Below are experts of layer 7 (counted from 0) of a mixture-of-experts language model. Rows are named router (the router's row for the expert), gate (a neuron's input weights, with its number), up (a neuron's input weights, with its number) and show model dimensions 128-255. Each number is 128 + 32 x the weight over its row's rms, rounded and kept within 0 to 255.
After each expert's rows: "mostly gets" lists some tokens that are sent to it at least half of the time. This comes from a sample of Wikipedia text that the model never trained on.

# expert 25
router [ 99 157 157 111 168 115 152  85 108 132 128 111 142  80  97 130 143 153 165 119  93 117 119 120 142 145  87 126  97 134 133  58 144 147 136  79  85 135 142 131 124 119 115 150 143  64 117  69 118 115  65 141 147 130  45 120 143  80  98  86 109 138 122 142 129 110  93 149 145  98  94 145  96 123 114 122  92 166 132 186 106 189 138 121  91 168 110 118 146 154 113 102 140 167 129 159 115 141 119 130 125 203 133 119 217 170 110 162 156 115 212 146 136 161 112 155 104 175 142 153 143 134  40 107 141 193 108 118]
gate0 [138  92 110 158 142 138 162  80 121 156 140 143 123 108 158 102 148 112 157 176 134 149  65  89 158 123  96 126 108 165 111 150 135 117 145 126  98 174 160 144 176 105 157 178 174 122 136  76  84  96 166  86 122 148 108 160 133 115 166 111 118 107  78 116  83 122  87  97 123 111 164 142 183 140 129 144 174 208  84  94 123 159 164 179 159 162 182 101 171  48 101 112 132  68 117 127 177 104 127  99 118 143 163 130 122 124 160 131 152 133 111 157 136 171 145 154 111 160 134 113 135  75 187  57  91 128 160 172]
up0 [100 113 127 154 110  90 166 118 108 124 166 109 135 133 156 174  77 128  16 119 143 134  92 114 140 100 128 123 114 197 112  87 122 146 143  95 126  88  72 143 132 133 174 149 151  98 142 106 155  90 201 128 100  64  86 119 123 158 170 122 121 116 142 127  69 113 108 136 116  96 166  69 203 104 137 152  90 125 118 113 124 139 133 123  22 115 107 116 102 158 114 114 194 109 141 180 139  89 132 205 135  72 122 165 135 122 170 125  95 170 159 158 182 153 162 169 123 136 143 121  85 102 110 125 135 105 191 114]
gate1 [157 133 109 179  98 230 143 110  86 134 183 129  88 129 125 143 147 140 171 137  83 140 172  80 116 159  55 121 100 154 184 121 160 139 111 111 171 161 138 129 145 169 124  96 130 193 151 108 127 134 188  97 158 134 170 135  81 142 132 118 113 169 148 140 114 126 107 147 150 132  72 179 108 103 149 146 148 142  69  82  99 197 183  98 141 117 170 106 142 127 144 110 232 114 127  78 100 123 134 123 102 154 115  83 116 153 154 130 118 152 123 164  61 137 110  90  98  75 168 159  90 131 147 137 106  99 131 136]
up1 [155 160 150  88 104 124 120  96 128 171 160 162  94 111 166 122 127  97  94 160 101  82 154 129 103  88 164 145 105  92 129 184  91 138  91  85  42 110 150 151 157 133 164 158  86 157  60 150 141 140 108  78 141  96 175 154 149  99  95 150 163  45 103 131 122 145  99 123 113 100 156 121 102 155 131 159 134 163 137 151 167  86  83 101  85 119 110  72 125  54 155 172  85 149 107 112 159 103  98 112 108 206 155 123 204 151 164  91 175 156 100  60 185 132 131 112 106 134 136 126 110 146 111 104 121 120 168 100]
mostly gets: " such", "including", " highly", " or", " their", " including"

# expert 53
router [170 130 121 116 133 129 172 139 169 147 113 132 105 136 127 101 120 128 125 167 100 143  92 107 141 168 136 145 132 108  93 145 136 149 136  97 182 149  58 181  96 135 171  58  93  79 141  59 111 141  73  91 112 136 113 189 110 114  91 113 153  87 135 125 110 117  30 111 134 132 107 128 161 144  90 112 156 121  70  86 120 117  79 125 174 201 138 155 116 122 146 128 153 113 142  64 131 110  91  76 168 179  58 113 174 117 206 148 132 104 105 145 177 178 132 101 101 124  78  85  93 137 133 127 184  86 131 104]
gate0 [137  99 141 135 138 124 133 183  75 135  87 110 111 151 118 197 156 161  75 107 142 167 165 115 132 123 123 103  82 119 131 176 173  91 108 139  92 129 114 140 165 109 112 159 123 167 156 153 125 153 112 105 147 156 173 102  86 139 214 145  99 175 121 153 101 110 139  97  92 153  83 156 177 109 126 115 173 162 164  85  89 135 117 114 146 122 100 155  90  63  68 154 130 116 126 100 125 170  94 162  92 119 183 123  51  72  83 172 133 148 104 112 146 159 140  82 149 110  71 105 127 104 120 113 110  93 127 144]
up0 [134 109 119 138 142 132 102  84 128 161 133 129  79 108 162 145 145 130 125 149 135 115 202 114 106 160 157 151  80 145 103  75 177 106 154  77  67 101 129  74 158 123 113 120 104 158 146 173 130 127 174 110 172 102 161 197 107 180 174 142 177  73 116 135  52 139  55 126 127 125 141  97  91 125 165 121 126 124 132  78  94 183 152 133 156 126 139 107 107 188  30 115 157 103 149  93 145 108 117 134  70 152 143 114  85 125 145 161 108 161 106 129 134 124  49 174 164 126 138 154 242 146 112 164 143  75 168  57]
gate1 [144 167 115 135 137 166 106 151 166 137 138 134 112 143 124 135  70 129 174 109  85 133 163 144 123  80 111  85 181 159 155 148 220 106 181 117 140 105 100  36 102 161  79 121 196 135  88 141 112 135 178  98 132  82 139 115 153 161 185 157 100 193 114 107 157 126 198 119 110 155 136 154 113 104 166  86 106  50 178 171  72 171 151 160 121 101  99 174 107 146  90 130 153 118  56 122  78 104  98 130 101  69 196 110 155 185 107  97 147 145 136 175 100 114 170 142 142 166 114  76 127 100 169 135 104 161 106  93]
up1 [143 104 114 145  94 153 164 143 129 127  97 128 140 127 128 135 108 133 130 132 129 190 173 158 134 106 133 136 169 128 136 179 172 188 214 122 149 112 160  89 120 117 117  92 197 127 115  82 152 124 153 119 155  46  82 128 112  94 164 170 114 157 130 102 168 108 157  77  75 184 162 102 106 156 182  93  58  72 163 173  78 160  79  97 140  54 110 137 132 121  81 107 106 136  81 111  88 165  89 171 150  87 160 145 127 150 125  89 157 108 125 175 102 117 108 164 144 134 121 131  87  68 154 143  73 139 140 128]
mostly gets: " months", " years", " hours", " died", " days", " weeks"

# expert 57
router [162 116 137 147 166 148 139 148 178 177 126  78 135 108 126 115 121 153 137  88 145  96  64  65 163 135 105 158  89 110 151 100 103 193 127 166 192 117 141 108 103  94 126  97 121 152 168 186  84 150  72 132 105  87 146 167 127 115  71 132  98 138 135 134 105 135 175 161 150 121  51 133  85  99  74  85 143  69 126 132 197 164 109  97 190 139 143  62 127 162 172 144  88  93 112 123 139 102 121 106 142  93  86 157  98 167 116 154 109 160 146 149  65 114 174 113 206 147  68 106 127 175 190 138 146 103  97 148]
gate0 [148 155  96 124 178 125 102 137 162 133 147 132 134 147  93 102 121 144 153 139 168 141 174 145 141 163 117  80 146 111  71 131 197  60 105 172 168 144  61 174 158  85 165 119  68 127 126 131 162 134 133  99  75 128 177 139 111 104 138  86 127  87 126 165 157 106 120 185 154 182 104 136  80 132 103 108 122 122 150 143 131 144 158 149 118 188 161 138 159 103 118  98  95 159  42 140  97 163 120 131 155  92 132 177 117 138 148 135  86 178 140 171 128 116 100 122 109 123  85 119  83 112 135  65 174 129 141 140]
up0 [109 109  84 109 167 157 101 123 106 119 143 149 160 135  56 141 156 175  93 144 129 118 102 157 167 161 112  98 131  95 102 126 108 126 119 130 159 146 151 185 128 130 108 166 116 143 121 122 152 143 155 140 128 104 127  96 133 189  71  98 158 152 141 125 148 140  94 150 112 108 118 138 159 145 159 219  95 126 147 129  92 139 148 123  93  88 166 165  90 123  67 143 112 116 106 204 128 112 149 123 124 111 118 131 127 122 114 117  61 124 153 135  98  69 146 168 109 176 112 203 137 129  90  81 131 144 188  80]
gate1 [146 168  56 105 149 155 178 126 110 104  96 151 141  96 147  97 105  95 119 136  90 164 129 201  75 125 115 152 146 160 116 164 104 123 116 124 135 144  79 171 172  70 155 113 137 157 141 112 160 123 139 152 110 119  81  91 146 106  87 112  75 186 120  58  71 215 166 154 108 135 151 165  89 186 102 115 101 103  79  88 139 164 125 177 146 116 142  65 136 185 131 143  63 168 109  82 145 131  89 177 155 143 127 149 150 135 186 143 136 125 132 143 157  87 158 132 137 156 130 149 112 133 147  85 161  93 162 128]
up1 [158  76 164 148 119  85  89 124  93 141 145 119  94 108 143 131 141 168 153  90 130 110  97 181 125 142 118 104 103  98 166 140  99 161  83 103 133  93 106  78 100 149 149 100 161 165 134 167 121 125  82  95 155 106 116 162 104 107 156 165 180 110  76 113 140 130 132 108 114 131 139 152 161 109 120 243 168 112 132 127 132  81 140  94 148 134 139 109 145 100 107  89 133 135 162 163 103 112 134 149 133 133 144  98 110 166 140 105 104 142 121 122 188 155  53 155 150  98  97 144  89 155 131 104 104 138 114  98]
mostly gets: "″W", "″E", " Animalia", "Population", "Gls", " Insecta"

# expert 28
router [ 88 145 192 132 126 108 150 118 137 125 162 108 138 140 114 140 155 199  67 106  95  95 117  87 120 127  52 135 164 164  89 148 136 128  99 121 121 155 135 113  67 124 178  82  92 153 142  70 144 134 118 165 145 100 102 144  78 167 170  94 166  97 156 107 120 123 131  96 137 138 138 101  97 132 107 114 100 102 116 166 117 130 138 106 123 155 142  80 142 129  95 130 109 151 124 119 162 163 147 183 150 171  98  92  68 183 132 135 144  87 143 114 132 157 116 103 137  85 102 123 129 135 190 124 122  69 144 120]
gate0 [110 161 136 116 188 128  71 100 189 149 132 119 134  69 152 150 142 176 135 124 199  67 115 219 146 107 126  99 149 126 126  44 152 185 188 104 132 145 123 119  35 176 131 154 142 132  74 135  84 140 124 129 141 120 161 112 148 128 114  87  62 165 103 124 128 115 124  85 123 141 109  90 122 134 169 127 135 122  85 129 133 124 111 103 119  87 109  97 182 155 124 105 160 158 133 174 137 130  16 140  84 123  94 155 105 100 124  70 179 166 117  62 106  94 132 104 133 133 132  90 136 129 175 127 189 142  96  97]
up0 [120 134 183 115  80 124  65 154 119 169 145 117 147 110 140 123 114 132 119 166 161 149  54  92  88 121 152 154 116 109 143 121  94 175  95 144 106 145 188 139  97 142 101 103 104 134 100  85 110 133 198 167 117 154  75  85  97 169  36 146 139  65 107  91 122 175 165 142 134 161 133 144 133 128 102 101 158 212 160 122 119 149 163  68 108  99 108 142 113 162 112 114 145 100 164 100  77 158 120 115 132 208 109 140 117  84 175 150  98 111 143 120 117 126 157 122  86 162  74 138 162  96 122 127 148 109 126 105]
gate1 [127 139 177  97 164 199 153 156  65 173 137 116 112  80 130  97  95 134 155 147  85 143 170 128 139 157 115 159 214 108 151 147 174 138 131 134 153 106  83  84 159  93 105 155 166 137 139 111 112 136 152 125 180  74 120 174 134 133 172  71 155 106 100 178 121 127  86 167 159 123 135 104  56 117 127 114 157 152  65 140 110 115  99  70 185  42 141 135 102 122 112 140 109 162 140 148  90 118 121 172  62  99 162 158 147 154  93 136 116  96 147 126 161 106 147 146 124 137 188 107 104 132 116 145 136 129 104 123]
up1 [207 103 100 124 133 132 175 175 141  84 109 113 182  85 134  86  14  67 172 142 107 151 129 158 126 134 137 156 108  60 108 110 110 130 141 135 195 133 138  87  89 132 100 102 156 133 132 175  88 151  88  93 128 109 106 142 176 141 100 158 103 152 132 148 182 150 141  79 101 128 118 117 169  82 100 124 127  88 139 122 138 153 166 132 101 120  99 144 129 129 124 138 127 169 117 137 162 110 112 181 118 135 162 148 153  91 149  82 115 146 127 120 141 138 100  94 142 126 110 144 114 157 170 143  89 165 113 142]
mostly gets: " species", " genus", " village", " member", " cities", " province"

# expert 14
router [ 93 128 135 112 158 145 162 135 193 108 101 114 142 152 108 184 149  71 182  98 124 103 107  82 146 122 159 172 159 156  95 123 136 137 173 110 118 171 187 171 128 130 117  70 147  97 124 114 137  78 151 145 143  61  89  95 156  78 144  88 135 149 119 145 218 171 132  98  63 107 106 120 110 126  96 143  77  58 137 112 160  92 159 173 155 129 172 122 145 143  74 112 126 133  90  77 121 103 123 168 156 108 134 107 122 167  93 128 152 127 210 162 150 168 100 108 146 150 160  67 158 112 110 120  70 111  99 164]
gate0 [145 103  84 146 189  79 151 133 124 164 110 144 128 158 113 127 118 132  77 101 201  78 130 150 125 113 102 166  92  67 164 146 133  91 163 209 108 175  82 138  85 183 110 209 125  96 134  79 114 122 102 124 154 137 108 132 145 146 123 100 107 151 133  93 202 109 124  99 127 148 132 129 142 110  76  72 138  76 171 141 132 134 124 121 146 169 149 119 122 134 105 117 134 135 180 166 106 108 104 107 137 158 170 170 119 104 138 128 154 136  60 146 152  94  93 129  98 150  95 105 130 130 107 111 129 116  93 159]
up0 [165 197 158 165  88 101 137 136 175 132 114 124 141 159 140 102 137 149 144 113 150 145 117 179 149 107  85 127 128 119 105 123 101 105  86 146 125 116  95 144 150 166 122  95  99 126 162  80 186  82 184  75 121 112  56 176 161 125 134  73 168 107 192  61 114 105  95 127 132 199 156 109 123 128 123 140 183  75 112  87  86 183 127  74 164  84 148  80 151 120 113 132 129 102 134 138 103  95 112 128 111 211 106 142 171 108 176 175 147 122 146 146 116 101 175 148 135 147 113 130 114 138 162 138 147 102 102 130]
gate1 [ 78 196 152 146 160 125  60 145 119 175 104 124 140 146  66 152 153  84 161 149 135 123 127 117 105 168 136 171 121  89  95 110 100 153 152 142 131 166  70 117  71 162 135 119 149 165 185 155 104 143 152  81  83 107 117 158 159 159 187 147 105 113 110 154  89 177 141  83 129 153  90 138 112  87  95 170 141  90 126 160 158 133 137 108 140 172 141 144 115 150 131 142 109  75 144 156 120 167 126  90 155 131 123 132 149 127  71  75 100 120 146  68 107  94 133  76 147 162 161 103 141 119 162  77 149 189 187  79]
up1 [159 106  97 146 137 143 150 109 127 126  97  94 162 106 186 102 142 132 188 170 173 151 156 138 149 124 119  79 104  73  85 120 145 152 182  85 109 160  87 116 122  91  98 121 131 196 126 171 121 110 101 104 119 123 112 172 162 117 235 196 169 155  98 101  97 137 181 128 123  87  60 155 151 136 125  98 152 160 122 131 132 117 145 137 161 146 165 145 138 126 166 112 144 163 133 148 111  26  85 100 126 175 132 186 153 166 143 104 109 134 120 102 136 157 125 139 113 110  94  66 128  70 123 121 108 124 174 119]
mostly gets: "า", "ร", "а", "disambiguation", "ا", "น"

# expert 17
router [102 147 109 129  93  42 136  81 118 148 129 115 108 123 124  98 111  85 155 132 186 105 116 108  58  80 177 127 159 152 148 123 103 118 148 114 154 119 182 172 129 115  94 146 159  85 149 127 161  64  83 120  65  66 126 147 146  98 163 190 112 114 191 108 112 122 155 115 140 105 166 175 179  81 127 105 167 112 133 109 197 128 141  83 171  88  98  77 124 142 118 163 109 115 128 150 164 115 152 171 163  72  60 126 120 126  72 146 125  61 161 163 103 155 105 123 144 146 128 146 151 122 155 142 130 114 164  77]
gate0 [137  85 174 101  55  38  70 140 172 106 125 148 123 171 158 146  81 103 112 115  83 167 113 186 110  97  91 126 188 159 141 102 153 128 132 115  80 104 158 171 103  92 109 131 165 130  78 122 210 176  92 149  73 137 136 148 139  84 160 144 122 101 166 159 149 116 154 134 188 148 129  99 186 121  79  83 105 144 129  98  96 147 145 121  54 109  98 138 137 173  95  60  63 135 139 187 135 128 101 156 103 149 151  90 144 102 137 150  93 155 167 132 140 115 124 110 140  68 125 135 144 105 171 155 100 100 146  84]
up0 [115  86 113  92 105 112 108 108 119 123 160 103 117 172  97 119  89 170 158 121 157 165 157  81  85 116 144 167 136 155 168  85 116  89  93 138  75 170 117 136 102 125 180 134 123  90 145 152 206 141 145 202  97 126  93 110 138  91  97 127  72 155 162  81 132  81 172 105 176 155 126 115 102  93 134 117 149 134  87  80 100  64 116 117 143 150 107 134 143  86  69 164 139 165 135 138 135 144 109 122  80 116  99  84 164 134 140 142  98 130 162 172 114 111 157 106 127 112 119 114 113 102 165 176 130  38 127 121]
gate1 [114 150 151 143 122  65 154  85 141 135 117 127 101 107 108 168 151 111 145 128 117 126  90 139 129 172 150 136 151 106 182 130 101 161  94  88 135  56 128 185 149  35 122  78 139 174 163 102 121  72 102 141 154 106 147  79 106 127 174 157 112 132 145  80 154 175 110 125  65 118 127  72 130 140 103  80 121 167 214  76 172 187 129  94 138 146 169  89 121 125 136 162 127 108 138 174  79 162 138 180 152  91 126 101 120 219 105 115 177  65  69 148  94 117 129 110 121 101 103 130  93  65 156 196 110  83 169  84]
up1 [159 124 158 100  75 100 170 117 134 128 106 145 111  89 121 128 109 150 115  80 167 179 130 193  90 139 144 161 152 141 147  91 157 117 138 113 184  83 146 143  93 157 150 109 104 113  70 148 199 147 157  84 107 150 122 108 127 116 138 147 155 109 139  88  78 109 170 173 153 145  90 193  88  87 141 123  94 123 101 151  62 133 130 150 100 164  84 140 123 130 140 141 150 137  94  93  81  66 109  21 166 187 164 134 100  78 142 194 142  98 131  65 139 119 225 138  89 138 156 106  92 156  98  92 119  82 116 177]
mostly gets: "š", "č", "iy", "ž", "ł", " Kh"

# expert 60
router [137 137 114  99  83 164 149 101 136 145 110 134 162 110 103 114 124 132 175 206 110 197 102 128 140  80  76 150 128 144 155 149 172 149 201 151 103 102  67 111 153 126 127  88 136 123 158  92 124 179 111 135 126  80 126 153 134 121 176 113 112 113 151  93 129  84 127 127 103 114 123  91 123 107 166  95 105  35  77 120 112 176 115 154 148  64 105 147 129 160  77 120 144 136 102 100 123  70  87 109 137  78 147  88 162 139 159 129 153 108 137 146 124 131 110 123 100  95 126  70  83 140 184 141 116 106 150 133]
gate0 [120 147 102  73 141 189 118 109 125 109 160  76 160 141 115 121 175 130 157 135 137  83 112 157 147 156 160 130  77 102 158 135 112 194 126 109 163  77 127 105 139 137 106 145 144 106 147 115 109 139 109 157 191 118 108 129 105  96  89  70 123 101 100  95 131 138 133 192 139 176 112 123 129 105 137  96 143 113 159  79 190 174  84 107 132  72 153 153 114 137 129 171  82 162 117 132 102 145 115 155 152 124 162 143 128  75 110 151  22 117 153 103 163 149 193 226 188 106 148  98  63 131 117  90 144 169 123  99]
up0 [ 99 127 147 157 123  77 121  96 154 127 121 124 112 126  70 179 107 134 153  87 125 105 167  98 137  83 158 114 162 139 106  94 143  87  84 115 168 155 156 182 104 112 128  70 152 121 107 101 212 100 164 103 124 190 115 155 182 108 135 183 141 154 166 103 121 125  74 134 111  96 131 150 111 152 139 156 100 113 119 153 146 106 152 169 132 180 156  84 176 117 141  91 153 163  35  88 111 199 141 129 104 124 137 109 121 150 125  97 180  92 145 134 139 151 155  75 122 137  71 121 133  55 128 171 109 101 116 130]
gate1 [140  98 152 163 145 117 167 129 138 175 127 146 188 176  66 140  90 130 127 156 155 117  94 177 119 107 161 136 114 149 171 163 226 105 116 101 118 223  87 168 124 127 142 142 142  83 158 111 138 130 131 101  73 134 157 129 165 122 139 113 132 134 151 112 201 185 162 126  62 148 131 153 109 160 142 118 116 170  73 120 160 116 143 110 145  92  94 145 154 122 110 105 116 132  88 169  43 172 165 137 168 106  87 119  72 114 133 112  95 145 115 107  56 142  97 149 168 158 105 113 105 163 103  77 133 146 132  77]
up1 [144 157 147 113  66 169 113  90 142  81 142  64 129 115 127 112 171 162  95 167 112 113 180 108  60 103  95 183 153 182 142 190 151  90 184  87 123 114 126 112  75 153 119 169 119 188 173 184  97 177 173 121 156 110 131 128 123 179  89 152 125 106 135 113 160 102 179  61 110 131 134 126 133 143 116 180 193  77 130  91 112 131 115 124  54 100 151 137 120  98 115  82 122 140 118 149 101 105 141 115  95 109 139 128 155 102  99 126 124 125 118  90  87 119 168 179 128 133  44 116 107 138 142 175 161  92  85 120]
mostly gets: " where", " However", " because", " although", " Although", " that"

# expert 19
router [ 95 139 121 112 122  86 181 146 118  90 155 115 129 123  92 119 138 129 124  93 156 121 157 138  52 151 156 126  90 145 112 101 141  43 134 165 114 133 176 114 109 175 120 103  93  94 155 121 174 145  63 156 149  99 181 108 102 138 142 193 142 131 150 187 118 139 197 133 114 147 126 102  85 177 133 108 155 154 102 135 154  70 137 156 111  98  73  88 144  75  47 157 175  98 122 112 162 107 152  96 163  89  82 171 140 164  83 194 119 104 137  90 142 162 105 158 115 188 181  51 130 147 118 127 145  85 173 115]
gate0 [ 72 132  90  99 189 184 136 156 207 110  78 121 164 130 152 126 143 167 115 179  84 161 147 119 136 161 168 132 104 141 124 153 105  98 130 141 173 155 115 117 143 121 172 137 116  82 172 104 126 119 137 106 102 135 111 120 150  82 101 176 148 115 128 186 106  84 119 115 136  99 111 175 156  78 152 170 127 143 128 153  81 134 107 136 113 141 106  89  72 123 135 121  86 114  95 203 173  89 117 155 106 188 122 144 177 107 168 121 140 149  80 132 103 123 131 144  70 107  53 125  73 122 162 150 121 138 127 144]
up0 [129 130 109 131 134 118  84 170 143 153 125 157 210 113 140 138 163 171 112 133 187 162 174  93 196  76 119 153  89 175 113 133 147  62 142 143 145 138  71 191 166 150 143 102  88 119 122 143 153  91 109  95 101  94 148 130  84 135 117 167 161 175 149 100 145 136  82 124  86 180  94 125  72 125 162 141 127 158 135 162  87  42 143  99 149 146 137 168 121 137 143  80 159 115 195 125 164 164 102  60  92  96 143  51 145 102 143 111 130 106 167 158 107 125 176 138 109  99 123 112  99 119 128 150 128 171  90 163]
gate1 [156 156 102 189 145 150 158 119 115 108 154 104 171 156  79 173 103  88 113  59 128  78 131 131 118 155 107 123  82 157 131 130  90 172 131 114  58 148 144 119 170 104  93 147  93 158 161 154 146 145 149  36 115  97 151 142 153 115 143 141 110 107 111 196  96 104 150 134  99 131 140 162 160  92  85 114 123 126 134 206 110 174  79 112 154  75 153 121  57 147  97 151 128  88 164 108 163 131 113 120 206 148 172 197 134 107 127 128 129 108 130  97 102 126  98 113 197 134 149 137 128 136 119 144 189  61 134 113]
up1 [140 134 199 159 147 123 116 123 110 119 176 140 152 134 137 180  87  93 107  92 102 140 150  82  73  99  42 163 156 119 183  80 156 107  76 165  94 116 135  79 147 117  75 113 184 110 144 118 122 118 118 126  83 119 100 132 130 100 141 159 116 152  94 171 132 157 154 112 103 137 157 122 157  92 158  87 150 133 159  63 142 156 143 108 105 112 131  89  81  80 137 147  79 163 101 129 160 147 154 101 139 132 106 118 229 113 141 142 166 100 159 123 112  85 130 102 123 130 133  94 159 116 142 134 103  81 137 130]
mostly gets: " ARG", " Sa", " Š", " Ol", " FRA", " ROU"

# expert 35
router [104  99 165 170 147  80 133 130 150 198 126 128  99 128 145 140 103 175 129  89 129  94 141  93 191 146  57 165 192 111 121 156  78 147 132 107 168 162 130 137 151 142 168 122 104  91 138 152  83  89 120 179 161 139 117 143 136  94 120  97 128 150 100 126 169 127  75 152 125 158  98 127 166 162 139 117  76 104 170 125  74 131  85  99 139  77  60  96 121  97  92 138 145 124 106 197 129  81  90  93 176  72 149 173 143 158  78 136 117 113 179 110 143 188  93 113 138 147 124 108 146  96 150 135  96 154  83 117]
gate0 [148 146  51 119 150 124  52  89 115 169 143 177 109 123  97 156  90 101 137 139  62 127 102 137 195 136 158  73 111 141 101 113 133 117 128 126 141 201 159 151  97  90 169  99  89  66 138 154 124 142 108 140 122 136 132 169 122 171  97 122 156 136 196 144 159 122 136 159 101  73 120 127  85 105  63 160 196  98 125  82 112 102 141 181  70 106  83 128 134 144 188 122 116  95 117 154  77 140 103  90 126 137 105 152 134 119 138 117 115  78 125 104 133 124 124  91 121 159 134 125 106 123 111 136 117 126 162 155]
up0 [ 93 132 165 170  91 125 160 133 111  79 164 125 125 139 152 130  84  83 117 178 135 107 179 112  71 122 164 143 103  96 106 149 113  67 110 143 123 139 112 133 187 120 121 178 146 103 103 163 113 170 150 139 108 200 112 175 132 117  46 154 117 102 166  79 183  94 189 156 141 153 219 159 133 153 141 111 127  98  74 182  57 159 159  32 139  83 134 150 113  95 160 109 111 103 129 132 124 187 109 104 197  97  74  79 135  99 115 126 145 112 144 136 155 101 113 117 126 141 162 146  91 191 126  92 171 101 166 164]
gate1 [146 120 115 126 156 142 149 195 116 142 111 105 163 159 122 168 168 122 133 149 114 107 139 151 125 141 147 143 122 110 146 118 190  67 137 136  78 103 143 154 135 120 117 182 105  75 195 108 112  90 118 109 159 161 109 127 157 189 102  93 104 134 115  71 189 159 101  92 126  86  77 139 152 121 179 111 156 142 122  96 111 146 124 154 201 108 163 167 125 153  41 156 138 150 184 110 136 145 149 144 165 118  72 156  89 113 109 119 140 130 147  87 158 101  54  88 135 180 177 120 133 139 153  88  78  93 119 118]
up1 [ 84 125 136 130 108  51 152 159 123 118 221 129  53  73 133 157 187 158 101  82 148 145 159 135 115 151 128 202 142 128 139 157 132 126 147 102 147 116  97 108 117 120 147 117  83  98 149 129  82 131 150 166 143 126 152 115 124 151 144  72 132 142 123 136 149  85 163 133 135 106 167 106 187 129  97 102 128  91 124  76 177 134 123 107  89 105 119 104 161 115  99 115 129 148 171 145 107 133 114 110 116 138  86 140  88 128 104 172 152 109 145 123  30 136  65 102 156 183 174  77 166  59 113 151  72  58 156 100]
mostly gets: " Coordinates", "Scientific", " Clade", " Genus", "′", " Animalia"

# expert 36
router [ 92 162  57 132 123  87 172  89 117 134 147  97 147  94  70  73 129 118 125 101  91 143 159 170 154  69 123 139 174 118 141 139 161 128 113  77 193 138 116 112 107 139 129  90 130 115 147 124 171 153 100  87 156 150  87 148 103  77 139 116 122 204 165 103 115 149 155  89 118  75  91 121 116 110 162 139 137  93  90 150 117  66  71 134 121 214 176 140 128  77 119  85 154 126  79 124 192  96 120 166 127 133  58 141 136  82 124 161 172  75 100  98 176 134 141 120 175 112 118 149 108 173 127  94 150 126 123 140]
gate0 [125 125 128 115 131 152 194 158 179  96 127 114  93 206 132 149 134  84 107 182 111  92 118 100 204  71 125 161 114 151  94  88 103  59  97 143 141 153 131  77 177 126 121 130 153 170 132 128  72 164 165 118 103  98 143 115 104 124 143 147  59  91 141 125 134  75  86 136 159 150 132  94 139  66  99 118 104  80 143 141  92 177 163  74 109 126 104 151 143 179 150  89 102 123 139 100 134 132 140 147 144 128 152  54 109 148 129 105 172 190  93  86 148 157 112 136  98 163 181 143 119 138 165 147 221 132 110 155]
up0 [123  63 177 124 100 133 174 106 132 149 131 161 133 150 118 111 174 122 137 153  87 115 141 114 206 152 129 142 126 129 138 116 176 128 131  76 124 132 116  95 190 124  88  92 136 158 119 109  75 123 114 119 136 124  46 112  94 104 106 115 128 107 127 122 100  87 103 160 154 142 105 204 158 173 103 128 140 108 124  97 138 122 130 168 138 131 178  87 141 143 193  83 120 158 171  96 141  93 183 146 139 157 165  83 146 148 112 103 113 135 142 136  96 107 112 107  78 106 104  98 142  79 105 195 113 103 102 143]
gate1 [142 171 151 135 168 127 169 104 137 187  88  89  90 161  83 113 120 158 156 134 155 108 115 108  82 163 135 133  49  98 120 108  95 121  52  75 177  93 152  79 139  95 181  97 104 123 127 160 103 102 122 101 119 105 120  76 123 117 110 215  80 138 129 142 109  90 134 122 179 156 155 147 199 164  96 183 152  78 136 176 174 116  97 125 122 143 136 158 165 158 178 128 132  99 126 139  93 128 131 154  99 136 103 134  93 122 135 158 149 149 151 136 164  76 116  68 133 137  79  72 102 185 102 135 134 142 158 165]
up1 [144 122 162  86 165 201  93 104 130 167 146 162 117 139 147 129  69 113 108  72 102 111  79  95 113  95 149 127 178 108 129 188 159 141  95 168  92 194 123 183 145 168 139 160 107 109 115 126  97 144 153 105 159  82 164 105 131 129 107 131  84 163 168  87 131 141 108 124  90 119 156 171 173 169 126 181 108 112 101 130  98 188 103 117 177 152 220 138 133  83 108 145 112 154 175 104 122 213 141  66 221 109 158 127 155 169 128 115 142 150 127  80 152 128 128 136 164 102 147  87 110 122 185 191 102 126 127 133]
mostly gets: " league", " UEFA", " NHL", " Liga", " NBA", " Championship"